config = dict(
    hidden_size=160,
    experts_per_token=8,
    d_expert=64,
    hidden_act='tanh_gelu',
    router_score='sigmoid',
    init_std_router=0.0276,
    tie_word_embeddings=False,
    optimizer='soap_variant',
    max_grad_norm=2.0,
    batch_tokens=131072,
    max_seq_len=256,
    max_steps=3634,
)
Below are experts of layer 6 (counted from 0) of a mixture-of-experts language model. Rows are named router (the router's row for the expert), up (a neuron's input weights, with its number), down (a neuron's output weights, with its number) and show model dimensions 120-159. Each number is 500 + 25 x the weight over its row's rms, rounded and kept within 0 to 999. Numbers have three digits each.
Before each expert's rows: a language model's description of what the expert responds to; "comes after" lists some tokens at least twice as common just before its tokens as in all text. This comes from a sample of Wikipedia text that the model never trained on. Tokens count by the router's weight.

# expert 20
It responds to: Compass and size adjectives. Direction and size adjectives such as north, south, East, high, large, new, especially in geographic ranges, plus some table-cell tokens.
comes after: " the", "|", "-", " O", " Po", " a"
router:490505516478500490483536515523477434535482494531508501509483486486482518445495518510500564499499494547505539528489496485
up0:495497464522509527518485499545523500517520519537474511476570514476474495524508479513474546515458502498505526506493499520
down0:505450559493497431497458497499505466511451499465516487479489473547496496511548525431521466455564499479511520509512496523
up1:480548462478452472508504503481503499551492536484504487495538470551481513470513551502478538523488529527496519506472506485
down1:493484494476503535508505495542517495494466478504526477485540535471476501523516491492538493500510488511487497500520532501
up2:501486521462482478495460514436495521522498480504521541480490555475506473535510497486484503508461541491531483539535513497
down2:535522505531481488554536506519500464509514492482469494493473491512505502520466519508494524498511542461498473473468497507
up3:518475504490481475494484474513514480455487500492440460501491519515504528468471446525512466505514488493496471504534534543
down3:473521480513492516514507499508473521543510502504547499468528483501448502520466523438486467459493502493520527512489504476
up4:515506500510480531551491501522540509516510505478538486480481498494510488515435490488535495518508470450490510524488495444
down4:496492493461509502494504490502468514482516490516495457477475500511508511478546497514481538499536512552449497486508523519
up5:515517495493514501482489487527510507494463470515481486514508539514513519488561482483515481509440507488526509460493499472
down5:486487473523481457527523532490493478490497485517504491507493438509441499455529511480520488475498508514499471484516548522
up6:526456548496501486543567506491488512489531561518480504461564465495498478542503523533502495465507544472489500507504514478
down6:500514449503498533526502466547486543527476476467507520512464530514527479523451501448495495479500444414518522489516468518
up7:510538466493439466493495476486475484498491491488519512535498457487525497498457518501516513497483519528526471510473476501
down7:475484533498499526520531509533512510457500471519432495476493509484489483498515454516530442478549494482518508482522531485
up8:497526479516491462505483518496522523575511549519491475545524473529527509511517495494501454480511498517497501539455488443
down8:515492525490541528488472462502500526511518509456529472487481512455485476511519515491527512471512509470481553487537464491
up9:439519514519495480455507499515522471472509521546495470548505513490534501513491521481500518489483463511539541511469485480
down9:500441495483496507536529554484490496479464445508524564492486525501515537475507492507508525528501567473465498442503484521
up10:513524485460549487523438523506470507476559471507517551474491473507500514558475485468510473509522501500519468554524488489
down10:480520539499487509484546533480485488470474466518519464528529541494493496527491524515510501491501560514459506488494554529
up11:540557488520502531484527489541506451492473510502483472490508497504524532493490516491479476535473507490511452477423478549
down11:498469552491486496521478523489530448513501512460549494494518483475486463518495497522532542513521504505467511531543483496
up12:429478570485527529466517480511448517494505486488529478513515461514521500497509497494518518511500498559542520483494484487
down12:482482459532489494482436494470536508534504528514485515496471552529514521486495487513515496527505505486516496499524490496
up13:499507439531471522459466512500535481520475527545471475523476483472526499511456521462499517521516481549516530505539503501
down13:506497505525501479484489434509538505482486521537487488543498481549498512505499483469490453456530486467503514490501478534
up14:495539530506495549519523484530423464508487502481480470484489448500463519487523506474440492506489540449514511493513487491
down14:505452460515526439517467480498540497494500499567491520543493553537506487494444513505539514485475469519515512491503504490
up15:481487506509469486530484508494480480498467512537485528452503536534508477548537505526469498503532486502507511520493522512
down15:488509515489486528523494488540501497516481509454552533494511472458522490474511474466563518521476531486514521470480473491
up16:521522538505516498463524487474468500502498524538510535501483514458497484490492541501500504497539487492503534521478490499
down16:510476485489503513509484485502530505470476493492420479469502486509509501487514471533511473518513462537479523503494461499
up17:534469496470505454499521454455505559489511507519479480493493510510495494451510488490522513508503484461464536507475519475
down17:515512503512517547476465542471492479539471479489516516522503511492499496554503496463464507491450490541527470487499488528
up18:490539492508465432472515505504491489547473485514488505503499467527450484486497455483472499487517517521528498491530542531
down18:479468507518552515525488477501525483473489506495518527465500533493498478499509526493517462526504488461466468472501499478
up19:494491522510468515476523487510525488487517551468495508558490513485495527490513482455484511507490477473503499486490536482
down19:514500467473536479514468530524525519489491450525537485495499468522540505508458488503548523505494517536502485513512492514
up20:517479473499535465492533494484520482526480501546513483495507538525525534502502522521477478479496503524502564485466513509
down20:478502517504494570514544535515508494500483522453540505493510488477489510549526480469517532524485502465470473511497449474
up21:535496452510491528508501498518523491516523516543560533481516516494521483491469506495508542505486514512522436497502493462
down21:477511501508520479461520473493483518512509467456503473508474463531525495502444496526509462540494502492462522519488537561
up22:468471486518491478463480515489507473487495484468482488494494535545526521491501474514485526487523480476506484475504459503
down22:531516531483508494534561477466476522523482485529501517515479504435509456506517545450484477471516511575525485526495492493

# expert 60
It responds to: Table breaks and b pieces. Line breaks ending table rows, opening parentheses, minus signs, and pieces like b, ab, ist, am, as in playback, List, families.
comes after: " |", " h", " H", "H", " S", " a"
router:528528479477484502539476463516531472491447509470482467539502512494471539463506543494452494486515471504495546483528493484
up0:495503541523495479504535516507483520464490541511483483460541514518514466542486497496522475450494477501563525444460482474
down0:521475452487530500490494527486495529524556524457512531542509508490475488511536477491500473526490533497506514537530495500
up1:511491493456515487477478502480505495481493500511466490439527549525515531508513540504471548512488493473500502507506523451
down1:508507484522510495454517532474499510530479468477541501545492442490485531509499465561543457505537510503523482545525506521
up2:493481460507516556476513502521557505484511510537496447504526538487488502493508519466501505484503506463523512498494487479
down2:558472526472556465506491479494459515504482461496551525493489484499472467502515503505497478481546578531488502529507521492
up3:489521502518463470483516465503475456478448495501521488460516492486524525472529502497525486542511522495500450481483524495
down3:464469470504524519490491516526503562549553534489505479491516500480480516508456513505478468531506496549426513488507455532
up4:541481528502475537498478472506511497529486531517502475482476482496472518508479523481509524510511502492507520475524495509
down4:509532463511543493550505498492496570497502491532549460497483487513507503525523470525531486495477551512505508525487507540
up5:485460506493501505488498540523516533483516468529495525502514498498501515462492515480501560485521484474494501494480449501
down5:497497470492504486488528523506465460464495514489509492480541503530526484535518486530505518510473548496511528484514559542
up6:466491524507498520493468478481548463497511463504519490563530509508489535477513512548480526515487453478516471516510438491
down6:540494471491521500478502500548483501513467544484501500452432507472502527496481463470506513525489491538487507447448542532
up7:486507499557527522467523461548505491430507520491480476506497480502498497455492511496453508533483521470508510512477503471
down7:526439485518474507526582507505517521522490513559499494503487498524500470556494516466526565470484490510472520506528471510
up8:455492523463491512550512512475545501481488502473498501504455502522525470472495514536498484516506500479559456498530538509
down8:471492474535525533496534523537496450483536495505478499505566489459486506551540510520472540497433478533466523499464492499
up9:514465494562485488494487506493533548497519477543527499509506499512466488496503526462520533524474460499485538503527526502
down9:494517482508529532500568503467500521470511524481476505477494503473529455459470494500511496497501551514480450503520482506
up10:520505478532519518505507494522532523493489502465506475481494504530483555472499474506486525457527491489508557527496491492
down10:478513524497509532511499510510535513539468499517527487518515507464541492504520522481514499459479519512453516520534513490
up11:518486434526481500488467508496503491493533489520525461464478507480518471484487520459458476482524499486488504498502475508
down11:514496513500549502546503522460509532502458484500504528507475493505470513496523481505509500477485446489550493528526521528
up12:531546487461482492541527472479462451457499471490508505491515497521525467497484473494469467516501497546559478507551510494
down12:485469482519501498469494516470478535491504483483504499524490514487488513480478475537535493466498507469498484519474493498
up13:460493522494504517529484467516565504528485460527469444513496487471510519490493542507517523515509545493502500533448470502
down13:511503485515507494500492508491426493490476476467469520442512531511529493493452462483496492480473515466518498458558544504
up14:504540468515461490501489532495489549495517505456521531530465540461521505509512455460515488476492484535516509471533483551
down14:519480530494516480458525485500516498494480460517459502475548507546477486463496497512497486519483501492514511501498486499
up15:483531503501503536485493450482505491512493506510517506456472480486502479465461500497493433470503506502522535514521513479
down15:489529510471529444499504471526491505477503503507491528505482511532534518534507474439543551494524552467502531471479512490
up16:541509496495481510495471522531411480503533458473486494536471512493503490493511468523498477502534515526557507487481494510
down16:522486476548492476470518542449491500516548521534474530503543466491463521476484515538514505492486515471495475498518519438
up17:538479466549492484505544464527544502516516494500454527529556500493536470496519537555500482489517488482475488480489488490
down17:523477502484459496476518505488482466506498490547532502499491509507492494487507493481505474470454495498495472478547518534
up18:517514473492500537503549513551471529486490514508503470469547495490531504499524519533484518486507455555522483468522473531
down18:467446472511486487487547500522464483520468492499525529541458502501466539501494490521524520497487505458500491515493517512
up19:458479489483489483538468492511519496525474574484483484538544488496502502504513490538544494487558498490457521485496500501
down19:444495458524475542472522515483562490504502518550491497466484540439471491498433522496452487490455460469487494490489474504
up20:526498473519545487471481493444504529477492515507520494487551499527503495492497556479489484468548538488465543480542495477
down20:493541504523442481483493507488482492526538448500479491483463513526503443482491475474491503510467510504503451464502488482
up21:513441476474500521523479479449535497523520498505500552503489478479471505511431483464524496511496521536485502486514473481
down21:505514521498512516498470515527495521505504492523473462480523522508534499512553514494501472518505476500540455528482511492
up22:501500505524509552475489472502494505517483456491498505507506480524477524519459476476540535557476501491518525525536500501
down22:501470501488520456520477486507490512532516508540514485476500539474499454499524474489496496464500517493516525514501513521

# expert 5
It responds to: Proper-name endings. Final pieces and whole words of place and person names, such as Lexington, Oxford, Campbellton, United, City, John, China.
comes after: " the", ",", " of", " United", " in", " New"
router:530465472467512492503528497529506493505502507533482472506444487482459552485466496499485504505483507503509467522527508487
up0:538451526487501542502509538482519546522538533513505506471515498472473523528524519531514461513519489492509460517524483490
down0:458514456485498505520543530497519468487510483486507508515500526492556515516504501526491524508481507475473545466474485489
up1:501494538483429496484501517509457467519480479517515474469449495508486510487473487521511512479502525496505495506485504508
down1:522516503535506510532527494492532558503509538481487518512497534437496475537517474520528521544518505492513498497502514521
up2:485538506548517492495478462501512509501481492504500491488471526480474538508515489532521495502505528470469521515496537506
down2:526476530472510485503522542510515494546508512483545471461505472491499468472488508471525519521434503538529499520507460498
up3:510470473498498517481495541506515510463471507516462467477490503532482517510493500486484531498504521464512482539526524522
down3:491527537491491477531504506466478516532518492518537502539560521467511502496506505526478512446502497546475514501441517482
up4:465492538535524518477514498534473496472516561468448476503475476499455487443522500484488536484502542510517514470511496487
down4:541488497518504499479513529555479516499460506509574470494528468491477528451459520498513503498510493484552492476459509514
up5:501480493506531506457436473537527520486496504529486484516531443525499508484459466513492486504467479500470508516445481486
down5:477459488532484477466512509490521482498479480479468486520484528457513494474536493484505503493528482497511538446529517491
up6:472479494493501488512506504441467551489528487507481499519481510513498474541516494531490478492494471480469507514512500487
down6:527553492504501489481486498526513430529482514502490481486490484482472542473479535486541523522507535486579506496526515515
up7:487525526476491544530510481482468447489474531469441492488498505509505506512534512484500426499433476487533533501482506521
down7:524470450525496487446490476487494483505544486517568501476490502456553499492505502491463509472504459467511476493513491505
up8:520509489505523492472517490512479511505477496501482483490464503502523501496510511493510540478442519456449504469474503476
down8:510488482512491498508479509484514472513510497497493502531482441507457498504464474478480453510502463554543459523518493506
up9:477450465509524525483529547495492501519479492502506508499510530483555513467493455516514474498470496461519514457506509526
down9:525500526503516466536531442506523528486532563513463514476496499461434457493503491499527546531484479482509473526460521490
up10:471482482528515519496493455551507509489522462465501502482467469489519474509504488507497499553520455488531496503524496527
down10:522517501471471545481552505441488519499477520481454521526479492515466540502498521492489533460474507484501508514491502462
up11:479495547501491512476518516558476515448467465498517508495492567525522493556461552478505539527478479540522508487497545539
down11:497523492469491483540488489485544483547530498530553522513542477462501472464500469488514488495510517452518458492541484508
up12:555524498480505538461523515459464519477521489462500486460528477458554548519495519507543495469513501473518498496486482541
down12:462474528497467469571490499521468482516473482526497517562463509510428468509492500489476525539512578531484498497504448458
up13:497498477505515510515509491570499485507461513508506497509504495484511530422523473491446513504509549450477518532495472498
down13:481481524477490477494456508496494517508514562467524486471556468471498498501494513505528504467537474547498493530520477499
up14:503517528497514442483480523469527536513501497546524500486519515466492511511484529518517501474504542551509529526541507475
down14:476492477500493548485518508534500489496536501468453473447471494490500480502549485545481496480507464463518490466460485524
up15:490523517539464538513498468501504509486544511570489450534484510490456474524517501508505536492480526500524491497509534514
down15:475519508466536498542503479533512524524474458503511525509524474536544482460475525478484528499515493534461508561466478492
up16:498505505496479504483479472517502472480515531464487490480525526461498475496500529477509480488503493509513457488485519499
down16:474524479487518515550506498491507510487509519492495549487557478465526490458546526514511467494528444492491499445522486498
up17:496455495485510536506505492482530512455504508490514549464501520499506492517534483522500490464500490497466562490528494497
down17:497538481509525460467493489521503527570534502510491517511502500497492504472520507500498481530494468490511463519493464477
up18:523505506520531542480497523488492497512476501467522513508468504512528495460512512512508530477530520507515503461494487527
down18:466499507500514492545471463444513494498522506489545455531464511474492514563459479480494504539506539451476502510509484510
up19:480534469530524482463520510457518503510485484546507474517493516474464494509469509498529514481498500494491496523541510528
down19:496536521487497530522479472517505502493500501470488547505509497517517497499537480543495509488499554507525496516497480498
up20:507535505472472483485508490526437479518519502494484504488505493502451457478469537497480507523503505484552462541529519480
down20:499481504475513535488517522492492515502453497548506476519483510508486471495569458473520482523492502534521506524531523519
up21:505480469508491474504504486529500528497528540548458518496506500475473533522521504504539549511530522459477508500475489466
down21:482534505523524486523530496400486481500491458476504491493546521525499489477500491445502434515493477532504527511527503506
up22:505494464476512525456460481522513511487555478483497511471498478510470509499490500495492518546487537491501479498475485466
down22:486515529494491482504525513478490485478475455589451496545464515462508536511504474512488473506552490503467543443543504505